{
  "n_layer": 18,
  "d_model": 512,
  "n_experts": 48,
  "experts_per_token": 4,
  "d_expert": 160,
  "d_shared_expert": 0,
  "activation": "geglu",
  "moe_layers": [2, 3, 4, 5, 6, 7, 8, 9, 10, 11, 12, 13, 14, 15, 16, 17],
  "router_score": "softmax",
  "normalize_top_k": false,
  "routed_scale": 1.0,
  "balance_loss": 0.00356,
  "balance_bias": false,
  "router_noise": 0.3,
  "init_std_router": 0.0195,
  "lr_router": 0.000357,
  "vocab_size": 32768,
  "norm": "rmsnorm",
  "norm_eps": 1e-06,
  "tie_embeddings": true,
  "optimizer": "soap_variant",
  "lr": 0.00139,
  "beta1": 0.95,
  "beta2": 0.95,
  "grad_clip": 1.0,
  "batch_tokens": [65536, 131072],
  "seq_len": 1024,
  "train_tokens": 1221000000,
  "steps": 12651,
  "dataset": "wikipedia_en"
}
Below are experts of layer 3 (counted from 0) of a mixture-of-experts language model. Rows are named router (the router's row for the expert), gate (a neuron's input weights, with its number), up (a neuron's input weights, with its number) and show model dimensions 256-319. Each number is 50 + 10 x the weight over its row's rms, rounded and kept within 0 to 99.
Before each expert's rows: a language model's description of what the expert responds to. This comes from a sample of Wikipedia text that the model never trained on.

# expert 7
Award-title prepositions. Prepositions and name words inside titles of awards, leagues, festivals and songs, such as Award for Best, Society of, Division.
router:30 55 57 53 47 50 29 38 32 57 45 49 41 40 49 52 43 49 47 49 51 50 45 66 51 47 43 53 36 55 76 54 58 25 41 41 60 61 37 22 65 36 50 68 57 53 63 49 51 62 41 37 62 41 37 48 27 47 41 47 43 53 50 43
gate0:57 49 54 28 55 61 52 41 38 49 46 45 54 58 49 60 36 35 46 41 46 43 55 48 51 58 59 63 44 45 74 47 39 46 57 51 48 46 61 54 32 75 54 42 63 58 45 46 52 23 58 44 45 55 49 52 79 60 49 36 46 59 51 49
up0:54 55 51 43 47 60 53 55 61 54 41 53 34 40 41 48 47 50 35 46 67 50 50 55 55 38 58 29 51 40 39 41 40 38 51 38 48 45 64 49 42 59 64 56 45 48 64 40 69 33 56 64 52 52 61 48 55 43 46 43 59 46 53 38
gate1:67 38 56 43 50 45 63 51 68 50 52 51 44 52 50 71 42 47 50 69 43 51 51 36 47 62 62 39 48 50 47 39 49 67 40 74 56 46 64 41 39 44 41 52 47 54 48 49 60 54 55 48 42 31 42 33 29 49 43 62 65 65 39 40
up1:32 48 34 50 48 44 40 60 47 52 35 50 48 55 41 47 55 47 44 63 65 49 54 43 64 58 55 54 54 39 45 50 49 63 39 43 58 35 43 45 30 50 58 33 54 31 67 63 47 39 38 37 42 62 50 47 49 59 61 45 47 40 67 53
gate2:52 68 48 50 46 37 65 40 42 54 44 47 50 49 50 40 43 58 46 38 53 42 61 66 38 47 54 46 54 65 61 32 54 42 61 63 40 34 60 50 57 59 36 39 51 77 62 48 44 48 45 40 67 33 47 58 42 45 48 67 53 56 56 53
up2:49 58 51 54 49 51 35 60 62 46 48 45 44 61 34 30 48 58 40 66 54 24 57 51 40 58 49 50 64 50 56 49 46 56 56 62 47 49 47 59 46 39 51 65 50 62 49 47 45 49 52 40 35 62 27 49 45 35 46 52 55 43 45 53
gate3:31 44 65 60 42 44 49 67 54 52 54 53 49 64 46 65 51 52 46 53 46 44 55 52 50 45 46 49 51 57 69 68 42 48 18 48 54 56 47 58 65 50 31 53 56 62 62 61 61 61 49 32 41 51 30 55 45 44 55 55 53 56 64 41
up3:45 56 53 63 50 50 41 59 48 48 65 55 54 61 26 56 39 54 67 49 60 39 59 32 49 52 64 55 49 49 38 46 46 50 41 41 75 51 39 60 47 55 60 30 48 41 46 69 61 46 40 59 58 60 53 56 44 44 43 26 56 59 32 44
gate4:68 51 54 28 54 64 55 35 41 36 25 51 55 53 55 53 52 37 62 59 38 47 48 43 63 46 53 40 41 58 44 66 46 49 51 57 55 44 41 34 43 36 49 53 50 50 64 53 45 66 40 39 55 32 56 65 55 50 45 52 16 45 46 34
up4:52 63 48 60 58 54 63 46 67 62 36 55 46 41 45 58 34 49 44 41 55 59 53 44 45 48 39 47 46 56 45 62 53 41 51 39 39 71 41 60 46 51 53 40 66 32 19 54 56 49 52 61 56 21 53 64 55 51 41 47 56 41 30 51
gate5:52 51 50 56 38 47 63 42 40 37 46 67 34 47 73 46 69 54 67 47 59 68 48 53 61 50 37 39 50 72 48 43 57 40 45 43 57 42 57 58 45 27 41 42 49 42 36 58 59 51 59 44 56 56 60 65 38 49 50 24 48 54 34 33
up5:66 32 72 47 47 45 49 51 37 42 40 58 33 65 62 38 47 52 43 49 55 48 46 41 50 40 58 53 58 56 43 57 53 48 68 49 28 57 50 55 60 64 54 52 56 58 53 39 68 39 44 43 43 48 52 49 62 66 73 65 35 45 46 51
gate6:53 58 44 54 49 52 46 36 32 47 62 68 39 55 36 64 49 59 40 47 47 38 24 49 42 50 56 51 42 49 59 41 46 45 46 49 50 64 49 41 50 50 51 52 58 45 65 52 52 34 60 36 63 47 52 58 49 40 54 55 45 47 60 53
up6:49 32 48 43 51 48 64 54 49 40 59 54 32 28 34 67 46 46 41 45 51 56 64 55 68 40 37 76 49 52 45 34 53 71 57 74 59 52 61 66 46 43 46 56 57 33 29 51 40 48 48 42 40 56 50 48 46 55 42 56 63 60 55 53
gate7:54 47 48 39 56 58 49 51 37 44 45 37 32 49 60 48 46 48 54 40 65 34 67 44 66 41 52 64 48 38 40 47 63 60 46 34 59 48 41 46 62 58 50 54 56 50 58 59 62 57 44 31 38 52 65 50 43 43 50 42 53 69 53 34
up7:43 53 69 66 56 37 72 48 59 54 60 67 67 27 44 47 48 49 56 53 48 70 40 55 52 54 54 39 38 60 41 46 46 50 45 51 56 56 36 54 40 44 58 69 65 52 37 33 60 45 52 18 32 55 70 53 40 42 49 58 39 39 45 61
gate8:52 72 60 60 46 67 52 53 34 51 50 47 57 50 40 43 63 57 55 51 46 62 47 61 51 38 54 50 47 36 58 71 71 65 26 40 50 33 60 48 66 45 42 60 38 57 52 63 51 45 61 31 44 36 47 54 48 48 40 53 38 59 55 47
up8:58 44 37 52 37 47 50 55 60 50 48 51 44 30 57 53 47 68 52 55 45 56 38 66 34 46 45 51 56 57 41 45 41 68 40 47 50 52 33 44 43 54 59 49 51 54 45 36 49 62 49 57 50 44 60 57 48 34 53 43 34 48 46 43
gate9:62 54 69 53 38 70 34 37 43 53 63 44 56 53 34 42 40 46 50 37 47 52 66 65 50 47 53 63 53 52 56 45 49 58 48 49 58 46 30 36 56 41 61 61 48 53 43 32 57 38 38 45 44 49 72 37 69 57 43 47 49 51 63 44
up9:59 62 50 47 52 53 33 55 40 38 49 57 39 52 51 36 60 47 47 48 50 41 48 53 50 44 51 58 41 65 52 53 60 58 61 59 39 55 55 37 46 30 38 67 55 58 29 71 58 48 53 50 28 57 50 51 54 37 33 60 60 38 57 46
gate10:55 50 65 65 48 51 58 59 50 43 59 55 46 57 48 59 64 51 50 35 60 47 53 64 50 41 51 60 47 34 32 69 49 41 32 37 60 55 61 53 41 57 59 45 52 42 51 35 55 52 48 41 64 60 69 57 40 51 57 46 48 47 57 52
up10:60 45 41 45 44 48 36 63 40 53 49 46 68 26 39 56 42 72 38 49 41 43 57 53 60 49 41 59 51 53 42 32 51 68 51 32 59 50 62 42 46 54 59 50 55 54 63 44 35 28 35 65 72 59 41 63 49 68 53 41 60 38 62 66
gate11:69 37 43 45 57 55 42 48 47 41 28 34 54 33 33 48 63 38 36 43 43 39 54 35 47 45 38 45 41 48 45 55 47 46 66 59 56 45 54 44 63 65 57 50 62 65 50 52 54 37 62 31 59 54 46 47 56 49 53 57 52 47 59 54
up11:43 66 52 37 48 28 37 48 45 65 41 57 70 57 46 47 71 38 44 50 35 41 57 61 45 39 68 39 32 73 42 29 57 50 53 66 45 51 60 51 41 29 65 54 54 77 48 60 37 42 65 47 54 47 43 61 68 24 48 61 59 55 66 57
gate12:25 56 53 47 58 54 50 54 54 47 62 37 41 50 65 40 41 59 64 47 44 38 73 53 47 70 48 38 35 49 62 50 47 55 62 27 46 62 30 34 36 40 59 69 49 60 55 63 46 40 37 31 46 47 36 38 52 54 60 40 59 59 55 47
up12:57 50 51 55 60 41 49 67 31 47 47 53 40 40 78 41 45 39 47 49 37 50 53 58 49 55 32 36 54 48 41 52 54 44 50 53 37 41 50 47 38 71 56 41 67 44 44 38 38 66 62 40 59 52 59 63 55 54 65 45 54 52 44 49
gate13:54 47 34 51 46 53 33 48 40 41 40 56 40 60 45 72 40 26 42 44 43 45 54 54 69 42 38 50 53 58 63 49 39 48 47 62 70 40 52 49 52 61 51 32 49 61 47 59 49 40 59 48 58 50 59 65 42 65 42 48 48 45 32 59
up13:58 45 50 39 38 66 59 42 47 41 54 63 38 48 60 41 64 41 44 56 71 47 35 47 53 70 54 49 38 59 46 48 40 56 53 52 53 27 52 70 48 47 47 40 55 54 43 35 46 50 58 58 66 52 44 39 71 63 43 67 56 36 53 51
gate14:52 46 32 57 45 52 41 42 37 57 51 43 52 59 52 47 47 55 52 41 66 52 54 52 41 49 43 47 44 53 55 70 54 44 49 55 57 33 47 34 52 62 59 59 40 72 56 30 50 43 35 39 66 34 41 61 46 49 37 56 60 48 61 45
up14:46 46 49 46 27 38 39 39 51 58 63 40 45 43 55 55 40 57 56 48 68 45 71 26 70 42 48 55 37 42 47 40 50 57 19 47 58 45 58 48 60 61 57 56 36 76 66 38 38 51 46 53 55 62 26 48 56 45 52 51 59 67 64 41
gate15:63 46 50 54 50 52 50 65 57 38 52 56 53 34 49 55 57 69 51 51 52 51 34 49 56 47 45 49 47 46 61 41 62 56 44 48 42 67 36 48 46 54 51 53 52 46 48 34 54 51 41 52 61 51 35 43 40 46 40 47 34 52 58 47
up15:45 51 52 54 44 52 52 45 34 53 57 45 52 62 43 55 51 30 60 41 37 47 59 44 41 48 50 64 51 47 44 36 38 25 58 48 46 42 67 69 75 52 53 45 37 48 62 55 58 44 56 36 52 51 39 72 50 58 55 54 36 42 44 47
gate16:52 39 59 44 50 46 55 45 47 62 49 35 68 38 58 62 52 50 37 30 60 33 47 54 34 51 54 44 66 46 39 64 43 57 39 53 44 48 27 51 53 21 58 71 46 51 60 53 69 39 51 58 46 57 64 55 54 70 36 51 36 41 45 64
up16:48 53 45 34 56 50 56 37 40 37 46 47 51 41 53 57 45 56 53 46 50 53 31 44 76 58 42 49 58 53 58 48 41 35 44 50 62 35 48 64 50 53 41 47 62 46 63 49 80 45 53 52 62 38 56 26 56 61 38 52 50 41 50 49

# expert 36
Organisation name endings. Final words of proper names for teams, schools, places and firms, e.g. Green Bay Packers, Cleveland Browns, Rockstar Games, School, Street.
router:20 60 58 58 55 40 50 36 47 47 53 50 59 55 47 77 58 54 46 36 51 68 39 52 51 50 54 55 53 56 45 48 34 36 37 40 59 36 52 25 58 44 53 52 56 40 34 51 40 62 41 50 56 49 44 50 39 53 47 49 47 60 43 45
gate0:53 44 56 32 46 43 45 38 56 26 45 65 51 76 49 53 65 69 52 44 64 52 46 51 57 50 52 31 48 53 46 50 43 36 51 37 62 43 58 59 51 54 54 53 54 60 41 50 51 56 57 46 49 61 40 26 51 56 59 39 32 48 33 51
up0:55 52 59 78 65 49 36 33 49 50 53 57 45 35 34 44 54 39 65 34 50 41 59 45 57 56 51 51 56 57 39 65 53 41 45 42 45 56 48 49 30 64 69 55 40 45 65 44 55 38 32 45 54 48 47 46 47 48 67 63 44 70 53 52
gate1:45 61 57 64 52 47 50 42 39 47 47 64 43 51 65 57 38 54 50 45 62 46 50 39 54 31 49 53 57 54 27 61 70 45 54 61 57 45 52 55 28 56 44 79 58 52 53 48 55 52 57 53 69 52 50 52 41 47 47 62 30 53 56 50
up1:21 52 52 43 42 69 49 39 57 24 54 56 49 41 43 68 47 39 56 52 31 62 56 58 53 61 53 44 69 35 57 33 54 30 75 41 46 48 49 37 42 58 41 53 66 42 50 46 55 54 59 41 31 45 63 58 40 57 45 50 48 28 53 46
gate2:32 43 60 35 53 49 50 42 53 44 44 63 36 44 51 63 53 51 54 52 57 56 63 39 58 58 47 52 37 48 49 48 47 54 47 61 63 36 40 58 40 54 55 59 44 62 48 43 39 55 37 64 66 64 46 47 72 34 47 51 32 59 60 59
up2:61 27 48 49 41 47 49 38 57 53 48 54 37 25 42 64 45 48 52 49 58 52 58 62 51 42 41 32 64 49 56 36 60 58 50 70 39 60 43 44 26 61 41 44 42 56 50 67 58 34 52 53 42 43 59 50 57 53 50 63 46 43 46 51
gate3:42 81 65 57 42 52 28 58 48 54 39 53 46 53 54 54 67 44 34 53 43 55 37 37 44 64 68 54 48 34 58 47 34 46 63 39 55 26 49 56 60 53 40 57 44 29 41 57 36 42 40 57 56 33 46 47 68 52 41 52 39 57 59 41
up3:49 58 57 40 70 45 58 49 51 55 50 57 29 61 33 54 58 59 49 43 42 37 71 37 41 43 52 54 53 53 66 60 46 51 36 48 43 57 58 62 48 48 66 55 39 51 45 46 61 55 58 55 67 48 59 61 51 54 53 39 41 42 32 21
gate4:70 47 55 55 48 40 52 56 51 54 53 47 46 36 64 34 62 41 42 36 44 54 63 47 62 54 56 62 42 46 42 35 62 51 69 49 43 42 51 53 40 56 51 53 54 50 57 54 53 55 45 60 50 46 55 39 53 39 50 59 36 44 34 33
up4:26 49 70 55 51 56 46 67 41 35 50 58 37 64 49 65 43 39 61 55 54 57 40 45 50 44 41 70 57 46 47 52 50 60 43 27 48 40 48 54 56 44 58 59 74 61 49 45 58 41 61 46 33 70 31 63 46 59 41 31 55 47 43 41
gate5:34 55 43 46 43 53 46 46 48 53 66 59 47 43 34 64 65 37 48 46 55 62 51 44 61 45 52 52 53 19 42 54 40 49 45 58 47 31 68 50 54 63 55 59 59 49 52 53 47 38 52 49 58 40 52 59 52 42 50 45 29 66 50 28
up5:39 55 49 55 45 55 59 34 51 56 58 40 41 42 48 54 53 41 48 54 44 55 49 52 48 66 60 53 38 34 51 47 66 45 47 55 53 41 68 50 73 56 36 29 34 45 48 36 72 53 35 43 52 48 34 64 51 50 49 51 52 30 55 40
gate6:40 53 53 59 54 56 41 46 58 50 60 41 38 34 67 41 51 70 41 53 48 48 52 37 52 57 56 54 46 37 56 53 46 50 62 29 55 36 45 52 65 33 48 75 59 44 49 40 79 61 53 60 55 70 51 47 48 53 55 39 61 30 62 55
up6:59 52 39 42 55 50 53 52 44 52 43 48 53 66 47 53 40 49 53 53 62 50 48 56 69 39 35 52 48 55 43 42 65 55 54 35 58 76 37 54 27 59 41 61 45 50 37 60 67 48 64 56 70 57 26 63 48 44 75 44 55 58 29 49
gate7:42 52 49 16 36 46 53 49 59 50 45 49 20 37 40 42 59 62 53 42 34 55 40 52 48 53 60 44 69 43 60 53 55 21 53 34 27 39 53 69 56 49 36 53 33 46 56 38 69 46 67 64 57 59 56 42 39 51 39 52 58 63 71 63
up7:60 61 50 51 53 29 50 31 34 43 64 64 37 53 53 41 65 79 56 67 30 59 37 37 71 39 52 52 27 60 62 46 49 41 48 47 52 51 51 59 39 50 38 36 48 68 42 53 52 51 42 57 41 45 49 54 52 36 34 59 27 62 53 63
gate8:76 51 51 57 39 46 59 43 55 54 45 52 40 41 38 45 56 60 63 48 69 47 57 43 29 70 55 65 55 51 64 44 53 36 55 38 51 47 54 50 46 57 59 46 47 48 45 55 36 55 52 63 24 56 58 47 36 46 51 58 55 50 56 50
up8:32 43 58 53 55 48 44 47 56 44 50 52 35 45 46 68 36 44 59 40 52 53 44 50 53 58 52 50 54 57 42 56 56 53 44 58 52 54 50 64 61 68 42 54 48 43 47 58 60 46 52 41 50 75 62 48 53 49 46 62 42 73 51 51
gate9:46 50 68 61 41 51 45 64 51 34 63 45 51 37 41 59 30 47 50 35 44 49 30 52 60 39 48 63 51 32 61 46 43 59 52 38 35 50 43 49 35 49 62 40 49 45 42 57 55 65 35 59 48 58 68 56 46 51 48 69 44 44 42 64
up9:55 56 37 59 53 49 32 67 55 51 39 39 55 46 44 47 62 58 66 54 58 30 38 53 39 30 48 58 55 64 49 56 59 51 63 52 29 54 47 56 51 51 36 46 33 49 48 53 49 43 40 39 58 52 61 35 54 49 51 58 42 60 75 37
gate10:38 47 32 64 49 27 42 44 34 49 60 52 49 61 49 55 58 50 45 51 41 65 37 62 57 34 49 47 42 43 49 42 43 59 45 52 57 56 62 51 61 44 54 51 74 53 37 38 41 63 43 50 57 48 45 49 32 44 60 33 61 55 45 53
up10:67 46 52 31 66 69 33 56 72 46 56 44 48 65 59 38 32 52 62 54 34 67 56 50 53 42 63 59 31 47 68 54 40 48 47 56 58 46 50 55 49 64 50 48 60 49 43 57 49 65 54 50 45 41 34 48 35 39 59 40 62 48 39 53
gate11:49 53 54 70 51 45 45 59 50 47 63 69 62 52 59 42 54 37 49 45 39 52 55 55 40 33 55 52 40 44 45 41 30 56 49 38 64 49 47 35 44 72 45 55 58 35 47 44 61 54 46 53 45 57 58 68 61 62 40 37 52 40 47 35
up11:24 49 71 46 38 60 44 61 56 47 58 47 65 61 47 46 45 50 43 50 38 48 41 37 42 58 66 55 59 62 38 43 31 36 72 50 55 30 52 45 43 42 50 40 46 43 42 62 36 44 33 37 40 50 42 50 59 48 38 34 41 59 53 45
gate12:36 46 43 58 33 49 73 40 49 40 47 47 72 45 63 51 40 46 59 56 32 50 42 47 73 53 55 49 38 58 63 65 51 63 42 53 50 44 39 54 47 48 47 57 39 44 58 52 51 37 66 62 66 65 41 57 39 34 46 43 41 65 69 67
up12:46 48 50 60 41 55 56 39 54 51 67 55 69 51 58 60 47 61 53 53 52 69 58 55 42 55 53 41 61 43 53 45 54 51 41 43 55 52 53 56 57 56 64 54 54 67 50 54 42 63 57 34 44 53 61 29 43 40 53 43 32 46 55 56
gate13:62 57 47 39 51 45 48 42 44 49 66 52 42 39 47 50 34 27 71 47 58 60 49 58 43 55 61 45 44 58 43 55 57 40 58 40 67 42 39 46 33 57 39 59 61 54 61 50 46 49 49 50 53 35 72 48 54 43 41 55 61 39 49 51
up13:56 38 30 68 47 48 40 56 72 51 60 63 42 40 70 45 50 56 38 60 59 43 41 41 54 45 71 45 70 53 50 36 53 65 51 55 46 56 38 44 35 53 52 47 54 63 47 51 64 68 65 54 60 64 43 42 32 61 54 48 55 60 46 41
gate14:45 59 36 63 49 45 65 41 63 52 58 57 34 58 48 60 52 45 60 32 43 41 62 51 57 49 42 57 43 56 50 53 39 56 54 49 41 73 45 36 48 52 55 44 38 64 39 72 49 58 49 46 28 63 38 65 55 53 56 55 51 45 42 47
up14:35 55 38 38 58 55 45 48 46 63 59 49 65 39 43 47 76 57 47 64 49 55 56 49 53 48 64 70 40 36 30 42 57 63 55 41 55 50 54 45 41 47 45 59 45 53 63 54 60 63 39 46 58 49 55 34 39 53 57 46 67 39 42 52
gate15:48 60 53 54 51 40 55 39 42 55 53 49 60 45 45 29 42 50 29 56 57 32 48 44 61 53 56 49 60 48 54 41 60 38 58 50 47 46 47 48 39 58 51 55 56 57 54 68 50 41 54 61 40 45 35 66 66 37 45 58 60 49 45 51
up15:37 55 63 50 59 37 46 70 33 55 57 46 58 44 44 52 37 57 65 39 47 56 45 64 47 55 70 49 47 40 51 60 42 29 57 59 49 77 61 59 52 50 45 58 48 72 53 48 25 43 49 49 63 60 60 53 54 53 50 28 51 40 51 36
gate16:80 49 52 48 42 52 50 62 69 37 51 68 65 45 60 73 35 57 38 38 50 77 51 57 57 64 40 48 56 40 55 39 29 50 47 61 56 41 57 45 45 56 51 38 60 39 50 44 50 50 53 56 43 43 67 73 47 42 46 42 44 56 40 65
up16:74 61 47 51 54 48 61 52 58 50 46 49 43 51 44 67 56 48 51 44 43 51 31 54 52 40 49 48 48 60 42 49 42 43 51 66 45 42 31 64 35 48 65 46 44 39 34 67 51 59 50 44 39 36 48 34 56 66 30 35 58 70 44 41

# expert 35
Sentence and line ends. Sentence-final periods, line breaks and closing heading marks that end a sentence, paragraph, heading or table row.
router:62 52 59 42 55 60 38 53 52 55 47 43 49 29 46 48 50 55 50 41 48 54 45 55 63 50 56 27 27 35 50 39 45 60 56 45 49 55 41 44 41 36 43 47 52 40 39 59 62 50 46 47 37 29 57 73 58 48 47 36 54 49 52 45
gate0:47 47 42 41 50 42 57 50 40 54 55 43 45 46 42 49 54 42 45 43 48 44 52 62 50 32 29 41 54 57 45 60 50 49 52 48 46 27 52 45 43 46 62 46 45 42 64 38 39 49 38 30 43 32 69 55 54 31 37 46 32 46 52 44
up0:51 57 49 52 49 50 48 54 53 42 64 59 54 40 48 41 54 38 36 37 49 45 72 42 39 43 60 44 56 39 71 54 30 52 41 30 44 51 45 48 61 36 46 56 61 67 56 44 52 50 52 39 54 37 54 29 41 45 47 51 56 65 38 53
gate1:40 47 54 44 51 39 51 55 55 64 61 61 42 54 46 32 55 36 36 60 47 61 65 54 54 45 42 69 55 50 45 48 37 56 48 46 72 49 55 49 46 52 62 60 54 59 38 43 41 63 40 61 41 42 50 48 29 49 48 59 62 32 46 54
up1:76 49 46 42 33 43 60 47 38 36 42 82 57 46 55 48 37 52 59 50 49 55 37 48 56 56 53 42 59 39 49 46 66 50 57 51 35 63 41 58 49 41 57 39 43 51 29 47 43 63 49 48 46 61 56 63 68 25 54 50 44 43 59 48
gate2:30 53 52 44 61 47 45 49 58 60 55 76 49 52 30 63 48 57 58 50 66 41 55 55 61 70 49 68 50 54 50 41 40 54 30 34 60 65 51 31 55 45 46 55 50 58 52 59 59 53 50 53 48 40 43 63 50 46 46 69 45 45 45 42
up2:46 48 55 47 52 60 43 44 45 40 65 52 58 45 59 43 51 30 62 48 42 41 50 50 44 61 34 34 42 56 61 44 53 46 42 42 68 51 72 55 42 62 49 28 58 42 38 51 44 38 58 53 53 54 61 46 53 49 54 52 52 29 54 48
gate3:46 52 54 44 39 55 53 60 52 47 60 52 21 64 43 55 54 42 50 50 36 47 30 51 51 45 51 53 56 36 40 24 51 35 54 57 51 42 31 42 40 56 32 54 60 61 81 64 64 50 61 52 28 38 60 71 59 29 38 44 51 49 65 30
up3:58 62 45 41 43 61 64 36 46 37 45 52 54 48 76 38 55 48 48 32 56 49 40 46 51 49 47 37 55 47 58 48 50 58 44 32 41 38 32 60 50 63 53 50 53 50 34 69 55 55 55 49 39 56 71 49 78 42 59 53 30 49 74 58
gate4:47 36 61 48 54 49 41 53 53 49 57 45 58 62 53 52 56 53 53 46 37 51 52 51 42 46 37 47 48 56 56 43 46 50 46 62 52 59 66 40 63 44 41 55 50 44 35 54 33 41 50 45 45 54 32 58 58 37 46 55 46 40 70 49
up4:49 53 47 47 62 57 45 43 49 45 41 49 39 56 43 46 66 44 45 43 36 43 46 60 48 64 55 32 48 57 37 37 49 60 59 49 55 58 35 43 47 43 41 55 59 43 46 42 46 46 49 43 48 59 57 64 58 47 56 41 55 51 59 54
gate5:43 45 38 57 48 60 44 49 53 40 45 63 37 52 35 44 54 36 54 52 39 59 56 44 57 42 48 65 57 46 43 44 44 47 52 49 62 45 42 58 55 51 42 68 53 26 46 58 68 59 55 64 61 52 49 57 44 57 56 51 40 37 69 45
up5:51 39 40 49 37 50 46 51 34 51 34 36 46 65 46 46 32 57 34 41 42 46 57 46 38 58 51 53 45 56 48 65 43 47 69 62 48 49 48 67 64 47 50 26 60 46 45 65 55 72 54 48 64 36 29 26 49 41 61 37 52 37 33 74
gate6:58 40 70 39 50 58 49 43 71 35 39 51 69 43 41 62 45 67 43 63 49 43 52 50 65 54 57 60 63 39 52 54 31 35 35 62 50 40 39 50 48 53 51 53 60 65 47 44 47 61 50 50 57 57 46 34 35 38 44 75 62 45 48 61
up6:53 58 59 45 43 52 57 53 65 49 52 65 54 49 51 49 86 46 53 47 52 50 56 47 48 55 54 36 54 49 55 48 36 53 66 41 57 51 34 42 54 48 56 49 33 73 52 41 56 67 53 46 46 15 58 62 49 59 49 57 48 37 49 30
gate7:64 43 51 47 40 48 48 65 44 58 48 66 56 48 46 59 49 44 37 43 48 57 44 53 51 38 46 42 55 49 36 24 37 57 53 47 63 35 63 46 64 61 62 58 48 53 41 52 50 42 51 64 52 55 43 72 46 66 68 34 46 47 49 53
up7:57 43 62 56 44 59 45 40 67 36 50 71 46 49 53 61 47 48 25 36 52 47 59 46 36 34 50 55 51 52 53 44 61 65 60 24 48 65 61 49 34 39 37 53 55 52 38 51 45 56 54 55 43 55 58 50 51 51 58 35 50 63 46 51
gate8:35 49 49 51 36 59 67 57 42 51 59 68 57 49 67 40 55 63 68 40 51 43 55 41 41 75 39 45 48 59 58 28 47 48 26 51 36 44 46 54 50 55 46 50 46 48 39 55 48 55 51 50 58 54 41 52 49 31 50 61 59 81 34 55
up8:70 52 68 74 54 58 34 41 53 58 33 40 43 51 50 45 38 47 54 66 44 71 42 43 38 43 31 49 48 51 54 60 67 51 40 53 60 53 57 41 37 65 51 61 49 33 41 45 50 63 54 60 50 57 60 55 57 40 22 54 54 51 38 56
gate9:41 61 40 51 55 40 28 67 69 43 59 32 38 55 47 55 40 54 38 45 43 60 59 54 58 47 51 59 46 41 56 54 41 45 34 47 48 41 47 46 33 25 57 56 59 50 52 49 47 53 48 54 39 59 59 52 50 46 55 63 46 53 47 79
up9:65 52 60 42 35 47 54 36 57 36 55 53 35 53 44 39 41 58 51 51 51 55 45 35 74 42 38 45 52 60 55 44 40 62 43 58 49 52 61 55 54 45 50 37 33 55 54 46 70 42 52 51 41 49 58 52 48 54 66 52 56 48 51 40
gate10:32 50 34 57 37 51 51 52 63 51 50 51 59 25 58 54 54 50 36 45 63 39 41 36 51 48 53 49 41 42 47 59 33 49 43 40 49 50 38 67 42 53 59 60 63 42 61 39 62 40 53 56 61 66 66 51 60 55 44 54 53 35 36 48
up10:54 47 30 45 54 54 57 61 47 67 47 29 50 49 50 52 46 39 48 32 51 52 46 57 59 49 52 56 61 54 69 42 44 36 77 56 46 36 45 50 47 46 46 56 68 41 50 61 44 37 62 46 31 49 43 48 41 57 67 53 40 46 53 55
gate11:50 60 49 39 51 53 42 52 36 57 21 34 48 59 64 40 50 44 66 44 41 43 60 45 63 59 43 62 67 53 59 39 58 55 68 55 56 60 47 33 40 46 41 62 60 46 55 70 56 38 34 42 49 58 53 59 53 67 52 52 55 38 41 56
up11:64 46 40 52 30 38 68 45 66 68 63 72 40 48 43 43 46 34 58 61 34 63 61 38 45 45 48 42 67 72 43 54 38 53 50 47 43 60 49 58 57 41 50 57 48 47 44 51 35 44 52 35 58 43 42 32 63 30 50 45 40 59 58 67
gate12:51 60 70 52 63 54 40 56 73 51 64 43 47 53 50 51 63 45 55 49 57 50 59 61 57 54 57 50 50 50 43 64 38 45 35 43 63 38 42 40 58 46 50 33 38 45 48 37 65 46 54 42 35 46 41 73 45 54 53 59 70 59 55 48
up12:39 38 47 60 49 33 62 65 56 66 42 53 47 47 53 44 46 28 43 48 45 65 57 47 46 38 61 45 39 49 53 51 46 36 27 57 34 61 48 56 58 63 44 56 56 44 53 50 74 36 49 29 46 72 44 63 40 62 57 49 42 57 51 39
gate13:54 49 55 62 46 42 57 50 48 54 32 57 48 53 67 53 65 39 35 47 30 39 50 37 45 58 44 39 34 44 30 57 38 58 51 44 56 73 57 49 44 65 56 59 49 42 68 51 33 50 39 33 40 33 53 49 68 59 34 56 40 54 45 40
up13:74 59 35 27 49 30 42 52 52 52 66 45 48 73 58 29 54 39 43 53 58 43 64 62 60 42 33 64 61 54 39 66 49 41 40 51 38 51 64 57 51 41 45 45 47 70 54 67 48 32 47 54 60 62 58 43 52 50 59 58 48 49 50 60
gate14:63 79 46 34 53 43 42 64 56 43 54 33 63 53 44 54 40 40 50 39 42 58 46 44 48 38 49 51 45 52 46 57 50 49 61 66 52 45 66 56 44 46 55 34 49 42 38 52 61 51 42 49 45 31 29 45 50 31 39 60 57 49 41 39
up14:47 45 42 41 44 52 53 57 52 43 66 36 38 58 48 53 48 60 66 44 56 61 51 43 58 55 56 53 44 54 61 47 62 54 61 38 40 47 42 50 58 47 52 61 49 68 42 56 54 46 56 52 50 49 52 55 68 33 58 43 78 52 58 51
gate15:54 44 76 50 39 37 38 30 63 37 41 47 43 50 55 61 38 55 54 33 54 34 60 33 47 34 46 56 45 57 45 45 56 58 53 44 46 53 46 35 41 52 66 51 46 26 66 70 57 53 48 77 50 39 52 69 50 34 38 32 65 39 51 45
up15:52 82 45 45 62 61 52 64 49 46 34 49 40 23 52 58 39 56 58 45 46 55 58 49 62 52 27 38 62 53 59 51 42 51 43 43 53 52 55 54 64 39 52 43 41 35 43 63 42 47 66 61 61 40 38 41 48 49 44 43 57 34 47 62
gate16:69 54 46 43 26 61 58 55 55 58 64 50 38 44 53 55 46 57 51 51 52 47 68 38 58 27 53 56 47 49 59 46 53 62 62 61 60 60 43 50 51 62 50 39 59 53 29 44 50 50 54 53 54 46 54 50 42 46 46 44 55 47 64 54
up16:62 39 64 20 42 44 53 59 38 33 64 51 63 49 62 60 27 28 49 44 51 59 67 48 32 52 56 46 54 45 61 36 61 51 46 54 60 42 40 34 65 50 63 50 41 63 47 66 34 58 67 46 41 44 63 48 62 47 54 60 44 40 66 74